config.toml
hidden_act = "tanh_gelu"
attn_scale = 0.177
schedule = "wsd"
Below are experts of layer 10 (counted from 0) of a mixture-of-experts language model. Rows are named router (the router's row for the expert), up (a neuron's input weights, with its number), down (a neuron's output weights, with its number) and show model dimensions 0-63. Each number is 500 + 50 x the weight over its row's rms, rounded and kept within 0 to 999. Numbers have three digits each.
Before each expert's rows: a language model's description of what the expert responds to. This comes from a sample of Wikipedia text that the model never trained on.

# expert 63
Hyphens and dashes. Hyphens and en dashes joining compounds and ranges, e.g. Polish-Lithuanian, German-speaking, 2009-2010, action-oriented, plus slashes and opening parentheses.
router:454492496538483460498549580440597441490562432458497527484485516470473512513506555530432451466578536482461450507513500497534356565511530533453518468513463566576540613472463414564496512500517530
up0:444489506513544465532461499466632457577535538560437565477442515432521551416438491482608615445472537446579457422496501543493439561423572529515428544453509449466519547516455624486527533491534516
down0:488474495593465489608581527653507518556530371480469507498542526511465604561491526445526488445500473586495530560572493454485458595515478453547512512483518530496507437466533432479484469493459413
up1:551498547547448550572476451444507519527514509405571417428528437492492542466556623507544546424494540463423431554521454499549421461491499482463399383475508590553499520550504489539470517514553438
down1:460514369555523477503453479422506523587531500529521515438520505525543419594516439522469411560448552473499517463471419457435526481451509432449425612550547631529530488513542543572447564591530494
up2:533516525603466453573444518498559472558528488406419476484419529580510504594557455429520563417574438573407435526495491570475430477451437482470618497486479546436507482544601459472569423447513553
down2:424510438405439477436497505509441482578503546498518426424526577516555580399570543470509453446475554563495536517506525513545478468534492585519447555507484504510474506550510395487490427530529438
up3:541601568518431559530448418369512415507551448567519537539442491525535515508462568496483539497546599526486527559539458487481491544423425557401537455502521464449484455521484483399518484512490450
down3:548468536544536403399518499469446368482506444532519438602491520572485489505490553508492481460544417507499435419499477468477475559548473434592575572500417504521489481498480602487408584571525460
up4:516503419483431401513544463462515471482464511433430469549569500495436437470513573517504497574551481421524461474556445592541502571534543512504527414451449473530485528423473503493606524517591576
down4:434497489492507493522402544361420492478486495526511530452440456540512302514421492550499478447539519502489506560538464383493587509442459472511531538503439561432565442564556594535428523508459535
up5:505552516513618602503527511459524458421546548529588532447510526520384475538555457554469565476516551470582474535553401443501495426553564530526427542413466541469393559471519484560532496485510482
down5:468523457423394442514477616546451531503497459409457512448513496509615507612481442500532463470427532566531496529440552495519522584469529566530488477509442492435406517554504613497496460565557409
up6:567522548476473483472513531378447404631551555415512516565486542497517606434486471466508530566467465480502463482471470436504570523580543458558422514505488514483529574519538539632441456458614495
down6:415532559518542409441523538507464447518463517551565464521499458457575513502538541419461549462433566497481436426444412459506479467344483589507494585566529496492458559558572485473507486494569520
up7:373543423538481373497506536462452588532498495465443559504470504487478579540487471550403603433586474517456495497471450523370550423508496445376520467529489529508488490445469464537545471467561520
down7:468533585474517560506512399434468481425523451380571459497572473473397460493521569516584555570430550526462512443577460553487588513503518448490530517528487546586527543462441464388455464512509406
up8:437470381555465423451570583419552502537540571492554517525519450509479523514539503591554527432593443518397545553492469540468497519419454517554574361398550549521517545539473534500490473537446418
down8:539529496483529549508481492445518547507538443546477438486506513517407500486550550436385543504455490559549426439476566611499481622414408466376479542471539528581398555531511521491508462471464614
up9:625461385560514586498496533496470490470496403433500506508545555483512500551491572566456420550582523456472530520557428531505463504459498423401488495494576543486475418518559501625503671503523529
down9:427584556545549571597489589544451468507524492482507607456532440416535521550517420515545492456478542508488530572463583499538539474510476493529498516526479444545571459599463520417623477513530422
up10:545567577505455480550554488577462414419536515468447504534511430435413610505421429469537556510503575394490549457450494542579469470453414479460483499523538508463541534531442523558475489532480458
down10:560495516441537527473501415643422536560551490539528508492613470525436502517484531451506512535459427502456585510515551576455561554465473487521445575536414541410473562471548478448542517482472522
up11:480450498521429559475507573473468462446553393485567478438469534512515478594557582483478451428565513432531495568416512464459524596528473569497533514445456507480504550473538552499455567402508594
down11:531499487541514533507476530556474502416476561516524425495470390492588485457494528508456531586519481532436509483496565548588609487547493542542551431467521568647451508485513476424451517544523431
up12:530555476441399449483472511497508451514526472504441461517568533560414414438578508496403612558581502532502533506581541414405506443519532520436538469487538486463478541428498520489518523528370426
down12:501482455525425549537565535534472392468475438494564546481528536500532472494385467494499480506468452473545547527393503518526495462482502489521548505455508557509551448503516396507563563490478432
up13:555623498516461472489461467427424495532463508493472555476518418490380564495491570525518523468448463429528459470492543511541521505532514572536511472391462452489458548483489509578488522477458508
down13:437496474562477488502537459442547505405467586504443606485564503479397497529510433428518568442539602513456481481474452404427476392524456418395512517448519445632460393461578498505478556506506483
up14:562515515493579538443495515421459418554497471417461455583534501583410482467453549353567435470506493512493421542467499431541523495501562512451496442563492595470467503478426484528434504543506474
down14:477447494468479444620544540559488537511566520558524380477506461586474494544447461565487535586586419489439567494553580510500468479474429523493517493496567546608565494440545538502517550412463478
up15:474485450542553464426590616529528514522550559570392507494468487529487647540465530579480520532585548581430549479527445538391542494445539472477427473465506536487437536571574461494464476411519580
down15:515584537536534510442480481561485518530593476443474495404485551471464413533518485485516479561430526471567469559440503406622527461442454632505485439509498442551630370457487549468479533526502490
up16:539567480543507463499669520419494509532402450418573502426449468487578484489496531517499470561469518514477517485467526414457505484362426608452498500458467460504505549498492492477447544559491543
down16:473503570494453488423485447458500466493599473512487490458543553490461422479566427404545458528585486543517459481441462513460410475494510405424604459453498483428481459513490510497566589400531490
up17:535478595427619473523531544405441499535469540511562482488447504514527446527446499534495484477442512496466446423480512543421524532488470495490564506448488512623469512439519417563469589533474583
down17:560412528487459508551461542515453429567615490501498579562460561548542590429529427567464396558477443436501466553529470499455513442595451423540507526532482467522511482567609448492474422483446499
up18:575458572474462528571506505506510499466535602481412550565521456455464407528495483534495524476384476594351488481503527499508504486505601462485511409482431511447489451531542536507498582442522452
down18:457441403558509558455441516469541500465549549511598512557533399547555538527525523433517499483568511501454466435482495473583628473533503623518547414507477513508430496470546497526531452437483553
up19:499444427478494522555499563476565494570455502469480547516545494566545602512534505542563489512487513487511519452502479536609461524487514461510485531500407500583426593517539375548429427457519463
down19:507528514428504523509490542510531537388481543532596529443496492605502603613475546507496518510520498480500543533485492474493448462584508547479448554588474497533500490420402493433452499531395534
up20:501497481528532412427467419537560588558544521485571446455451515419537482537517396533482518499487662562452535493542500439413423461476464560502515466569423526566386532459490475477413535472444560
down20:479597469489426546547580495433494508464421519474660351494492561531512599454576540493517498494502487545559552553469580483569449408450531498463513518572526549507452540565442550479517524513531421
up21:447529471535449458587530518476481613518496497480456508518572446559502494488538572522385563574561598489567476592467487529420400485533496458453463390531488551576513516500496527489469533443460546
down21:495543519531517477443468405398515429451476530555448519510465492476528501531497571409547504473432514493549415611520536522570564592460452472496547499513494528586461499463458548506468525470487602
up22:571488497525459430502481537382550522433477460436520511417477483532515460537439388514586519479557589511518534515565483461500564488429440550550574494535476515505561544484469407502472574534446511
down22:480431465464468569589538535446534542468510536527450417468541530445438463482506435485529475641430509489496414544489507503492473449432595430578526464551534539466482496408483487572438554484479424
up23:576470546430478477462557538577415439415506477448569527549458512518547506495503554588467499525501507514473533439570468613617442540518493499505508497456436469501562441488559513496507496389487449
down23:421489514479519499531561484505534555424460476500564547450482549482518522430528521478433561491538613495553512507514552404522570445505528587489595522495468462553402549503525460505521470461420442
up24:478500599441510537426511490636461459478516465553573543453509585451446405493500467501489516513532508415570406539439522412588498599476591521528464508527524547445496523508537398542487523493620545
down24:484470448446540556354564467374367522443485389480469540477455567530543471431531535514535436510570491484412567500543468494473530498562402460507513535546569502469534532562539526585502429493498572
up25:478538524546423465544458478481564453561507508533532477519447548435528502506473476491542557466468484434448424431402487511564478490522551505463586477568500482441513519487434496512502537518465488
down25:505424534471444541602524555408395565550517376548480458516487474487509483546460489547444399474533505524540549506491555513543517496528413549459554617546486474489469549503550509554525434460505511
up26:543571481543480399488521532537541477532505566510490556511555539502432517451548622536558497577632424515461487484511533522539500551464495521465435483552590496518595552489538534543477435452513447
down26:543536579481521522489440550474548515458575383530582453492443456554544483529442469530445500495495490522528478506452469522523497437550483499548650447530450517503469566528513515509483597576546398
up27:566542517501506522457526473543538455491417531461570472536525523392419479524487481451447615498524498515445458517555521482494504574398504456529537524520447534514488534465490530478453387407552548
down27:462502463523537508530529455529481497536560571598505471435556435529563503462475434425468479472525458466441517480482457491446434410553482527580622487444514481577518574498413412535406451550510540
up28:577477460514445460446494536496555501455539427489550587521478500486535455589496526617570529483573589483481528584557501532634554464475470474466415464431495439467533520473517507572613567478420438
down28:552570521550626516537566459449490393502491538461526525491491541508419504466524507408506534530417458603338445502475528519582561420574451520557504604430428559467430522491535495530513462460529537
up29:569560506470564511452439655510459496505421437484454569495443590440486527410521541503515558559495513521558501445527470435496383432459506479403500435451502445502581476521457426458536576552561567
down29:457430393410518546485565463513543493517572566519559561481502514447605538399567529526575505516474558502511428474466498442505490509490527452569553465494496540533445476478541531484417527464464647
up30:494534445545534462461522458486624460539536422519486422483523387503445472451506504534592463529469476459475556468482380483540549586483452524662538490430566489550556614511466456398458483494470456
down30:444504373519543411476482562583477482523493500519546448472424521612502414457516454480560616511544491440537423523476475515437507409538613401494517505500498520517412490550512459531436473513518433
up31:470578507482526531609407551484530397526423548367513506507508538488420487504529554458500462401608455506506527457458511505465463440441584544496540534435462593491536492474505470523478477635500487
down31:493509572487445548486480444539410529528538468472451489513422466525562408584553540547498546551450472589555526492511556590533465487462586473384512499585514461487543426505375370515482525510443592
up32:539463552526476528600433539511521519432468456478550481488494460543449528440476471541494585464505435572512410521479400453547464511526517594483507486583483495550572510526493563465551448493513567
down32:485488462543392537497555477481530485499611455493505445528478524457571426471380483517608545479337473444497498508551483444458464532478592466529512478492514465534500450548437488430541538471576508
up33:422566498458419551509518565427568482468521407525562526504519517468534492481547552467468583459466469458473499470384463509428504644493504563584496557524473378496495578558467449505490519425475489
down33:484441526622502589461449498531475512401455520543539404489526553438502390517465504543528515591493502585516484474380482507493540556437519469506424477517479564448466468514559511435579480550528465
up34:514570523564495523419506433476405491608459534392545481560480490522477577528515487533546546445520469482617436559468462527521553466459483555516464514520516655462544543487515427522390526496468495
down34:505462512404452564522522533515530570433528513447543547499523468479576511450508530427462524530519498450441470473522521529417513485556489575571630445419493484500435534326488551583535518421451477
up35:482435547575406356542514474453551460429528463517459499471496546555606465485468467498492513480437486467491469402489552522461499532472524543398593516523438595506524441458590481473507577520420502
down35:464526516457403547549467527461552519594365578456508448467523579422461519453540506507445409475460551479516521510482533558497471485429534524596397553413436462529371445447525443516537483501516432
up36:582537566478525492493560380498482559556489501515466536398576443455377491477528540472523542474519542531560434551515535517528426386533393431448457495529512535440421506383580555501569459494498457
down36:499511507507444592461503533532529488442457499448499520600537550422560432429514413495538543471480403466559566462452445502510575459576514478447425400515487547514549637394556509512461509562436459
up37:423477524498533489508583478417515441489550482503521569442491389468447484468521546620507438515452457443464363436622535445514446443529553496437483507468581601480550536510479456522544556487500493
down37:576578546516508511437568498468469485566541439421395487557405480527563515582431545500522488461524555494472457547507533511444458482544437470497459488471508568501578414458454420511538497535498608
up38:454509454493519469463468437510514508491539488588522465444549519499448487561457514531552476432550456445485472540538553511495366511491398458480559420475513558535557484465433409478591499488563532
down38:580448565548539567581550592684483536497476550504426572557466500593510469440507451513507518459413514527526494475471503464449577561467522531443452536503576433555507557518483428453492501509483485
up39:588454554514543566468526546382558413553546499529500418466496521538551474486405448444533545548502558422379538498379476480531550534501521533486462420501438514463496490533462388573507529492526578
down39:574489479513545425457514454636597451599486514537556434507468522442510532471496493519564454393490420573532478413572466489436446540472452508492485554467502480464539523487417584479493579477436528
up40:502552592471519577438498391502572422578561446488522463527454481468462520425460466473500515464519468402449492448575453475460482584553494599464585526465550570498476503475487473533491401499479424
down40:474575502600541534544476532451415460477413455464516472403482489486532557502550494528482557544583483523621501480458446520552531556589609488496577474467482513495578467425526478451526539591517438
up41:528452609485518510508537480463461455548512517563449545590464625462582441573572502416547498515489473424530498533513544454514409507519446508502494463489531443488603451512509501493573578501515499
down41:429454384542609492540440511423588522434491415465502540467593484530496511527440470521544558487536491559514538562554464469554586466543554524452503504506491445414467476548493491369491470571439471
up42:527591471609552526538526439487495544490568508568523484423491608506494428532511466523520530434402442455474510437515465459535433501469564496443598456539443440528546544496509539529429495543502401
down42:496516420509635573488520438522496498575471429512537548534548525441551527432414437474527523442497474534479474522469544510529454440485424515509453514439543534488445475524444487488557500524542543
up43:516464554510465498491389520484438453569482518451493375535553468478473595560446566480482486470580488488457473560562546492540427589555485431444524511531599492568586513544441498605527512483487535
down43:529555547474484504403516571487498530506566549581517437516465460510460544490371454515485517544456534445454472544602483513454504425541504496543464466512510489548476508452463444472548489538482523
up44:377487565496441558457526490518593480478580545519584428547569501526450480446489520480487448477471518480576514408514510497522502596495545493490574555464581452484440525556454451571603524466459477
down44:544544489510517509496473455330451429464542629520436516438369473461496400444475579534456509584482425515541536496589469467529501459536489430497532491523518542479453505494526594502496597540537556
up45:548541638446495467608476428540497464515613438461531510425516479473385534551534555537522453512448504437436477417530410485579483539560529433477448350475537485486456513505489469434594430496463483
down45:429405446419502578491484507429485527522423448565478535570476452509563476546461539566523475523535441448505489572524593541457443532473459560510387441470592558496527519508524418482534510465537509
up46:462444464520416524401408494526519498491539532582490568522514509411448488445476528405446497456539473503567532524539498503558621503489496546574546514557524496491502585432480515568525539555484526
down46:517558583482514532431542525446534513593496475468499437503514508481559531556496571497498450560485429452492577526558525652488414523530487492404474477564489485532479511533447402497490435525505472
up47:517514596467532526396599444521519477490474390563508475482577474505538493447458494460518470442642534550472550504508510503468490470462558507496514474462480537502487571540443454517646515522485476
down47:531474495450470513517426559550440451493571546499455487468463498523465530473524576545534481617466466449466499446513521474515472485525463553496459507529450543554462457523520388438407585516514412
up48:404352564512495410553496490581608452590544529520511530555596547457502423509561498545467502471564506525493509456593506519506435579513453500588544552607551451530493555575526523509547539457446500
down48:428527386511455464433453545502491483456512516569484483512445467513525473500522636461502497450522546574438414415574572501484526499553478495516430590508566636525456523507573503445470487600542531
up49:489478528458560539493563573405466491468475482473486518506626486497532581601547421430554496546492525459487511550579525430566483552512545496561578536413470510485442542441494503420437410448517509
down49:487450545525460466474497522506452696504458428497500517607551528449527446474469517507558395611494533455555526518421406465464443507525468456460568479444486498521556484491490565537558542444517505
up50:505490569432545524474467539496563383522460506458583473510473509547470507536524536523496477363523435599504388588514591496526539519450418466485475374627513545490494565425509514525491524470505571
down50:510487598485511475555409458507506564493509576543565419544516534491545429511419581471649569448537472543474454514512462511460444515603554534496456495406447477537435465473499509530472440484460487
up51:509571581543482547543460453456581576544579500518461502515510481513493498373461487495530497497489497491492514559599509471428474568449505626502700441453472443513532475493407524540515548496516460
down51:452549521548513424496422616403520544491537453543434476511449373570484555466462473540474567438459564494483608506509563530605545477493514449504502499435537429520475559536474510487529477405536485
up52:382478421501516473491591594528597484568521502423495523514537535562503444545593493491524502526530524409473480453504556553552531596475459535549516549562467467528556470588456389497466489486452479
down52:493550468551453512530548504459553510459465454496417465503507495499491467522422506452526402434439527536490530532497420513425508490594539527530521532451526518543536504481542598473606532480497458
up53:501530446538462536469489491470473488465530483439536547515451474404454533506584490461574518484570509622484460510457435621491407512449490436432462425459492451521508584508599536551520481429551479
down53:590457559517423545511455444501401546384485557544543483480400435447435537465564390539505486496515525416501556505505520554519491550471453526492452603408428535454424553551562542506479574504463496
up54:451482593494561525503496573465528526491455421410574418504508548481462434463545618474506362424501475506449420559494428498502458549476511463537438583539558503551488438498395566482447523507522566
down54:461537509444439428424477442526503513472490604509544494531427413436491461491563515566488498451508494576524515521473496474473626509498581459522442451428465583479485488507489573592490408544619571
up55:495513587476434454456479518462567551524569400542544541528444553514502492591440466527495503421543591420453495446576455503486477621544471560523579521485386541480409464429539442600461376518432533
down55:538540456443538506581431457500420473606503622483512501434567449479524534375595622570441528496430453525517524489397522508495496488423400473480520428512589490500547540478503451548517548500527540
up56:556519491472475553485564419503583435489508553418488532526498491578457409450494571548594466499555562555425541507437532599443456417453519511509538401475468478437491633380581397534557499519485510
down56:510497500562475556466470494481407578510563507471572374433525561413470460407525536499436453522524508457589543512426482512538501474615499469587356481540502439531525494649416493467515465454611491
up57:516574503500502474473550497569498478600526453429369575512451470543521548529493527480534518546516556433426498465398488549521424532644533494441582419452432499486485426575479434658499500465527516
down57:347542584532439531564536522536515480508511500591513527476511572504430603519456466552446395549499511540443496574542454387457477561502544490458543474465446475502416423520572479484453472528508495
up58:448480489484456559547505513553503404464532439484456473471613473458543538527470459582426409513567459466477567477579476486446530420513466484501564609465477491511534449504453554548513581566509505
down58:491475604537454494486476534398501573510559491458502454508556559518537576576457570463515500451542521400539529546536464519453414517432482548572484596533396475521525520549532421541512530581507455
up59:593586459547457469514568540485600534450456407402501520428519492450492529391456551523562503474519507450460456403495584518460499447531483471462521464576498459479513518535554490541606474508474449
down59:451484501484435446496455510518530456542483524500483496524477531485421585465477568508451548487499474486623448538545549535488595555588411492560569521564419545512521473492521546568434529450549510
up60:510556432531393520459585539495511488521540538478520582436465468440469526494462503583469541505559548530475446489496517379415538469499541614410536531428459522523489442430558575587472507520480537
down60:472553557451526446536535440497466556368428537432452484463517472494488497520525532509542543482531558540556503551510545488459564428516556474541434440506515483526510472489536524602458475551471564
up61:477487486509436454515681477444498475418540498557477516440548532528438471524443512505503408525540541531428542508442522573457490429469561593510502417414402551526482534492542466583459461512452545
down61:538433539474514469605506526501456411466394569507499522469443609451445463473544458568370504465526565480431462560493509517444480425442451520535504487462580460511551369500473563453482446447592415
up62:504428510541513531460485467599493521468439514464542473550487593574517559541510493473574513400521451551433528606533514503584518569443422447513503491470471473473501437487493446473408547464466517
down62:533536517451534554547466522471495555481448537476541506509515505498477458475465544493478443498528495378514531465605456458471525520513503471457468425563470511477420546431451598537530419487417407
up63:559445579485488475563469486495515450575474517519417511520514525469482502538414407570501498407585488448563424414437457447546541451500451508494522451485540557436492530481558481536525633566425618
down63:440436502486535521518417478359490530624506478424504511448472518428520534585471512453496529494394581478506563516540569497501516479531483563447531470482454452509421552483450496471470495542515394